config = dict(
    num_hidden_layers=13,
    hidden_size=448,
    experts_per_token=8,
    d_shared_expert=128,
    hidden_act='drelu',
    lr_router=0.000651,
    tie_word_embeddings=False,
)
Below are experts of layer 7 (counted from 0) of a mixture-of-experts language model. Rows are named router (the router's row for the expert), gate (a neuron's input weights, with its number), up (a neuron's input weights, with its number) and show model dimensions 224-255. Each number is 128 + 24 x the weight over its row's rms, rounded and kept within 0 to 255. Numbers have three digits each.
Before each expert's rows: "gets" lists some tokens that make up at least twice as much of what it gets as of all text. This comes from a sample of Wikipedia text that the model never trained on. Tokens count by the router's weight.

# expert 3
gets: "-", "\n", "  ", "|", " 0", "–"
router:105157147094114140154111128105167116133165106091126139109141138104093145103109111122111090152112
gate0:154089108137135163107115139130126096147094142118109131163163113137138093157136122121125107120143
up0:160115088164096124119124128109110108161091132134103110120136122152160091146084111101117147141107
gate1:143101165134091133132167165129118132118135179168110122155115123116130143127110124100140135121138
up1:132133125116116108132157129113117101126106144123171081142149099117136148150137078109100155102144
gate2:175093122146115118124129139135125134132098171172140148117148136181168094152125115141150141151160
up2:125100149159137107109112121126069141120113114170102107134161113137155119174154123134110168147119
gate3:128119119114124130098107105121114121134138137175153149108115076148106151159144127123098161126117
up3:134141128124124137088110092119107094132135133179155160076139095141094169118141118119076157136125
gate4:127148124180129161130173120084104125123111125137125111121122079128119162128128092097133094109107
up4:140123131155139166137131122076082115141110113129114105122104069111126115123138095094127094120104
gate5:087150153157129099124121159125126125137096127184111157097102139099106152104125126155162112074166
up5:093163158148109116151136158147129105149098100171115153122137125095092143114109152161142110095180
gate6:111117095160142087131083124147129082093127091125188157147140074126152134141148121144101146074136
up6:099139137144168112143103122134114087100121059118191160153125071122113122125160120131116103071103
gate7:091129119138101071092118132161131141163116087136115158136132114123141122146095169125124125129149
up7:109143118118146095087136099170138165172101100160110133156139098096152093154100177127121104125119
gate8:123147147136124152169179121119168139143149080123120100134122115122136152119120156121141129082139
up8:153138128167130151154159093114150150174129078128144062144119078133131129114113112119126116098150
gate9:133126085155135136121148115114108112115063132132133120138124097167190120129158109112170127118119
up9:123133088168144165122164104135105123132079152122114107136127091157158126126173103119156135123100
gate10:135111131151132143093127113127121124109111131130122133184122115094181105119138094126135149070160
up10:170139146163139106088128136134134132121085122139150122165122107062155155100142124152126123084160
gate11:157120108137137142140112124114135108090137112154138162130134121133138122131168163130085147096118
up11:149147079111162131119119104096124134113133079150140146128124117160178133146165155144072178090123
gate12:153150103102186132164153138131112119117140142140141120169163096107122141142133098119110131105153
up12:162157100125161112155140147114093106146125134157145118159145112108119161138151087116110139102123
gate13:100076123179113134150131154096066129132141123135081145108118164175114106108151099168170104121110
up13:096126125170108146133133150107097126106142120151089180102142160172110107117142141133144116081113
gate14:105093137135121127106090115146135128142115132152114160170087103128137127151162158123147162082130
up14:134089085170107106126137118149138122148125116120132119153143145173135139132140088117151142088142
gate15:121099109161121084134142146122142105098091114128157143096132155175129154143116129156165191161102
up15:125115121145122110137116154138162088106129119148151156118134182164109178130137128143165168177120
gate16:152143106131141144154118079146133153102105105103144092118114142170151110156206110153103113129140
up16:147147104130144131147113093161135167116093118107162074104124167155169122124219142158093104138127
gate17:129132160099139160115120091106057118129120130152077100155134091108118163154177099154077115101110
up17:132117145114147128104138072090081087108119113160110112141111112150121161136149100127069114081131
gate18:142152145132080089158079170123137118142087119150133176138156080173173159149126143087148158140100
up18:117144132140091070146103148113141141109102126121124175128153108142172164137117143092159162150110
gate19:131120097131145105142095101126131147183126116116146141142113141166160145108139157131154150133122
up19:130111115118156087148099108138136166193130099110136129144133161110160132090117177119162140136144
gate20:145140127144095138116123106137105138104113142140088124105119105107146103132113108137144158132116
up20:163134105092128121141117117087126129136108105128097070106136122159142129086174130124129123116129
gate21:111129112101106141143102176132115112161125132127127133110140093105137128077107153151087104135153
up21:141115136110114125129127125105093160140111169161124135092149102115121110122111124195091099113141
gate22:138101121142085068108175048114127114169128128117131144106148140149128128109139132149155145099115
up22:120089111138137109137197030098150132155146099116111170103172152124111129105130136130149142105097
gate23:127102125114133117153177112164123114156142121155127094150113146141104159131119073136146147078125
up23:119090106117151131150140112160147141136164097143125093163119149128113156118097097121136133067134
gate24:121094096140131095118115147127129136119087128129139115163161088110126103126145111157110141163114
up24:187133118140096145107141154083131155142114104146155094144132118126123131168109121114115144133119
gate25:144122131097106126127133094152109097133100141119099186125095078156100184104137125142150129171127
up25:149141128119093124124139073128096126144113139139106163137121060129142140111129125118147130155101
gate26:168129081143129140102127140087085105128105109114131118139080132127141156170125143125131127174127
up26:177137102183122158102155135133101152125104130153114112133098113133179162137142115139152151141131
gate27:133090117139102133113126082183079169159109112136127164120115153151143132140137131118152156117114
up27:155092142158110110100123133117145176126116133179132096168115139097111167159127097122116186142138
gate28:121134134104125100165111135115151129127138158091148134107152136130102158081151116141121105150092
up28:085113135109140129135130132106120088158156155112117130113141126105096144098134122096131133169108

# expert 7
gets: "-", "\n", " 0", "–", "%", " ="
router:105170161096127137149116125118154115132162107105120136109136131121110136096120112110124094149099
gate0:155089107138136164107116121148125095146094143136109130145145131119139093139137121122125106120125
up0:162116087165097125120125109127109107161091133152103109102118140134161091127085110101116146142089
gate1:143101165134091133132166165129118132118135179168110122155115123116130143127110124100140135121138
up1:132133125116116108132157129113117101126106144123171081142149099117136148150137078108100155102144
gate2:176093122146115118124129139135125134132098171172140148117148136181168094152125115141150141151160
up2:125100149159137107109112121126069141120113114170102107134161113137155119174154123134110168147119
gate3:133096119121106122132088116166133112139118112178130140130110106131096180108151095103101156130124
up3:148118125126108127128089108155134097137111102188136140090135126139098195087154092102093132151137
gate4:133129149153124137138125125132125116136110144179133150133151116144157149120105092134117101088133
up4:131117156141138139135117133115112113144120140153119137130121106120128116112108093121112100105122
gate5:076143141143118145118125153120130123117101130170152127111127137115099149124132110158180146106150
up5:087160151133112151156133160138132108108110120150146123123158123114090139120113135154159129123167
gate6:129125107117149098141071125124109121111124108134158149162134070112187120154159141142131182089099
up6:131127151102174114145073139115103119121124087122151161167126066097151101119161148141131135093064
gate7:094164115110125116087153119157144124146141141102143114159132120113139126130092148131154145143133
up7:124172103119141135093180087152112124136106119149136083168119100119180108134120127172147146136114
gate8:124142111128147131149127105145184161157161114115112092120129128135098121103113140144143141101147
up8:149127101168138118125110095130163160169143115125144066128115091132086114092115115128129139108153
gate9:129144081138092125133133115102131119136089117126123125132100091172158117131172109122154142121121
up9:134130079168108155137147098121121124144088149123113132129121084158150116130189092133136163127108
gate10:135114133145127124094128121138124117114130126120108143176129116093172110130146093121136147069154
up10:172136141159112094086119152146135129122103124136136135159128109063147160114147127120119124092158
gate11:169120134133121135155110119129124100090149125131127189150114108139118145131147139124144121118112
up11:163135107111119116118117122111126117106143108133145170152121098170146146161129143141111149109103
gate12:144149088111165109153151127140106130100134181149145135128146102108134157152114106131113118120131
up12:159152093136161100151170123136094126127120159160155152132150134122128176135125103138109120109107
gate13:104079155176127135149128168109070121145120139169065140091111170160084132103176112155165098112097
up13:105127161179101142148149152132104090109125131191075181084131162159098132095170130122137112089106
gate14:105093137135121127106090115146135128142115132152114160170087102128137127151162158123147162082130
up14:134088086171107106126137118149138122148125116120132119153143145173135139132140088117151142088142
gate15:169129118158127098139091149133142114104105104111138126126136145167158136167094113142181155170103
up15:163133132140120125144068164137162090101140119133131140146143163142118160156118096119175143179111
gate16:158137104141113127135117091152132145106121111097134087140140120147138118188180114154112113125131
up16:155144111136112121130117099172131153112107138097144068121160143142157121140201141162105106131131
gate17:146132147133162147132109090121089136132119126156079146134153069078105154131162106100116138076140
up17:145104131131168128132120072102109118113119118151115153109129094127115162119157105072109148061160
gate18:127168116153125104142129160104151112113129157175133114116114097157147138142164144103163122126114
up18:108154104147147075135136140107143137095119166161127099123119142133153136135151108129138126108125
gate19:152145099112153111118092093137153155146104104141109160140125132149140155102115129145143153115133
up19:137122111099168090110101100143138167161130090130092140146132136106135144087098163114149150135145
gate20:145140127144095138116123106137105138104113142140088124105119105107146103132113108137144158132116
up20:163134105092128121141117117087126129136108105128097069106136122159142129086175130124129123116129
gate21:089108111126079127149095185121109093144138129133125152107128096110135151094125134142079112149143
up21:127094127124100110128133113126100156122109162155120132098130109121113110145104117191092097126137
gate22:175081110100088111117129090141138149195105151145111147104183167137136133122149121157140138109125
up22:156092113120129131143168083151159149161134133121107157095189168115111132108145122154149129135104
gate23:106138111102161113133162136179130098139122149163170105157120151128138161108129092165134132090084
up23:128116100103144108124128116158132150122130127142170120150126147123161156109126118164133127109108
gate24:121094096140131095118115147127129136119087128129139115163161088110126103126145111157110141163114
up24:187133118140096145107141154083131155142114104146155094144132118126123131168109121114115144133119
gate25:130112155089105110131090105110123091130112134122113183139097076172101183131125159113165123154127
up25:129144145114105108127122103119129117137125125133128155139108077152142153128119145100160111142106
gate26:166126096148132133094116139097104095133086118100119118139084142147128162172122133095116134160139
up26:187136116185139152115152149124124126129097117107117143119111104142175158129153131113135163140136
gate27:132100115143098125118129077169085142140111120134143157102129158148144139131155143115155167130116
up27:147096144153109123113120119111160167120110126167140100150120151098106174151130113116144196143131
gate28:104128134111132111135129136100157138126114164101138148137157129150114145090144119131145090162110
up28:075106132114145138113140127110127105164135160128108138156154134110099130100133133092145122169112

# expert 5
gets: "-", "  ", "=", " =", "–", " 0"
router:100168157107132127149123133105166113132163114093126138113132127102088142095106113110114096155097
gate0:169092100144149172119121126143112088142098149124113125151151125131145097145151115127119100125137
up0:176120079173108130133130114122095100157095139140107102106123135147169094133095104105110142148099
gate1:143101165134091133132167165129118132118135179168110122155115122116130143127110124100140135121138
up1:132133125116116108132157129112117101126106144123171081142149099117136148150137078108100155102144
gate2:175094121166115124124129128135135117112099150172139153135145136159186094152104114120170140130160
up2:126102141172137111106113117132071139109113106173098110137160112126158117173143115114120167136123
gate3:123113122108109113109112133131132126141124131170161147124119092125110169122132124132109186137121
up3:132142137105116115109110113145137100126129127163160151096152100115096168100125124124097171156129
gate4:128146108161097183122148099117110106100111134149119110129138133129155141115147074108135105134140
up4:148110126156112170120123122107093118124123136132106101125116138093141109112159085090139102154137
gate5:104135157152140103115111165134112119136100160151105145116092135095101153100117130168155147098171
up5:110174163148119124152134162156106111127104135146109123143129121088106138102100153172143134130179
gate6:122130103153149099130073128126121093109114104123161163157115057138159153152141139140121164100112
up6:108138140131168112129084138113120091111121067114158167158094060140126142121149137113134130085079
gate7:104167115125088074096129129146138136161111107141129155117115103151127141134084177092110124120172
up7:113174117109125090094145095169138153173101119158138124146115083124137111140087179110077106128139
gate8:126095136134154133149139139125151114138165092123126098176123129126117139142127145150150126076129
up8:150090125168155130129117138103139128155155094128161064188111102129105129147115124125139117101135
gate9:142115066169131134089129101125089128136079105136111129140132099151159141115141092120148145116124
up9:126121074181139170104152078144103121130086118131122141128142097152133151107144082119142148138102
gate10:147116133148138131108127120126122123113124125111109144168115106095177110130129103125151148070151
up10:186131135166128098099111156133140139111098130122128125156118106073146152117125126127135131102164
gate11:179125122157141139143125130116109118106148143144091163148109127120138107120149173115151125107106
up11:164171104127153108111111131109108119110167111163095161147112138131160136127137178120117142098088
gate12:149164089127158114108158129125103133097115138147131114165134115088135153183144100124089112149124
up12:157161097119154104108176139118083129119099138168139130151146142110127163159140115128097129123118
gate13:142063138152118148145095170110064124123130130137110154157130138132126123135135112135172118139089
up13:138111155144095156150102162116089107113137121144125186155153152130128138122132122114167127120088
gate14:105093137135121127106090115146135128142115132152114160170087103128137127151162158123147162082130
up14:134088085170107106126137118149138122148125116120132119153143145173135139132140088117151142088142
gate15:149105099144147096138124112138120116108097099109130135111161148158173132140124123159168151172121
up15:151128121129147117144103107134146105116140106131124167130151162154144162135134112136179136188129
gate16:128129099153131143147123104148120126095106127121127094145128109143134126172195091135123110120138
up16:126139102151129122128111116161118145112099133119144073124136132134148140144204112137116111131123
gate17:135105166119138160116113101116097128124142096159101130165151077096137151156171104115117134100107
up17:130088147117140149112117093103121107104141092156124140139126091138156146148156102078104134071128
gate18:138165126154103114158127132139162101134108143167122162132129051186161163122132139098181116113094
up18:132160117157121096147146102141152126105114140158103156134127117158165158129119114124169129098097
gate19:165126117133136103128099101140149125146128139121127150157134151138152149109128132142140153132165
up19:153116127126152095126101113140132131153140127115118131160130173098161145086113150117144152140180
gate20:146140127144095138116123106137105138104113142140088124105119105107146103132113108137144158132116
up20:163134105092128121141117117087126129136108105128097069106136122159142129086175130124129123116129
gate21:095134106120085123152089168105139092161133135109120151087119084086123137098109149139087091152150
up21:136139094134106114124134105102107137106120167130115131068144068108115125146093111190082103105125
gate22:140092108115090076120133085107136098158097148120129142083173150151119151107154139136162161085117
up22:120090109128127099141155079103155116146141121118115166073182154132087154115144136123150144105107
gate23:116128122084171118162145137171121100144140169123132082138117148116120181103136092134154124103101
up23:113119087103159119137119131157114140115152161085124090142129148109137150106143110127158125098122
gate24:121094096140131095118115147127129135119087128129139115163161088111126103126145111157110141163114
up24:187133118140096145107141154083131155142114104146155094144132118126123131168109121114115144133119
gate25:138119134095094131118097106136129101145109130107120187129077067149116197136136122130152114179125
up25:131154125114105125130127097139131109144133123117132167122089073143142157132116132100127103176111
gate26:168128080153129145110125128097097108125103101101120124127085121137145144175137151121120119147144
up26:157142116190142173111149153134105140125099127132096138127103093137177167128149121124158137134127
gate27:110125125119135176105153106166088182130115133130125155125131178165131118120123124161152140142106
up27:124124164137137164094120145127113185129114155154097126164111168121101155125104107149142162135112
gate28:114140144122130111145114122100165141108132152114143137123139117152121161071143106130117096158095
up28:083120139123145137104124115112136120142156143135113132130136120120117143082132121096123123176103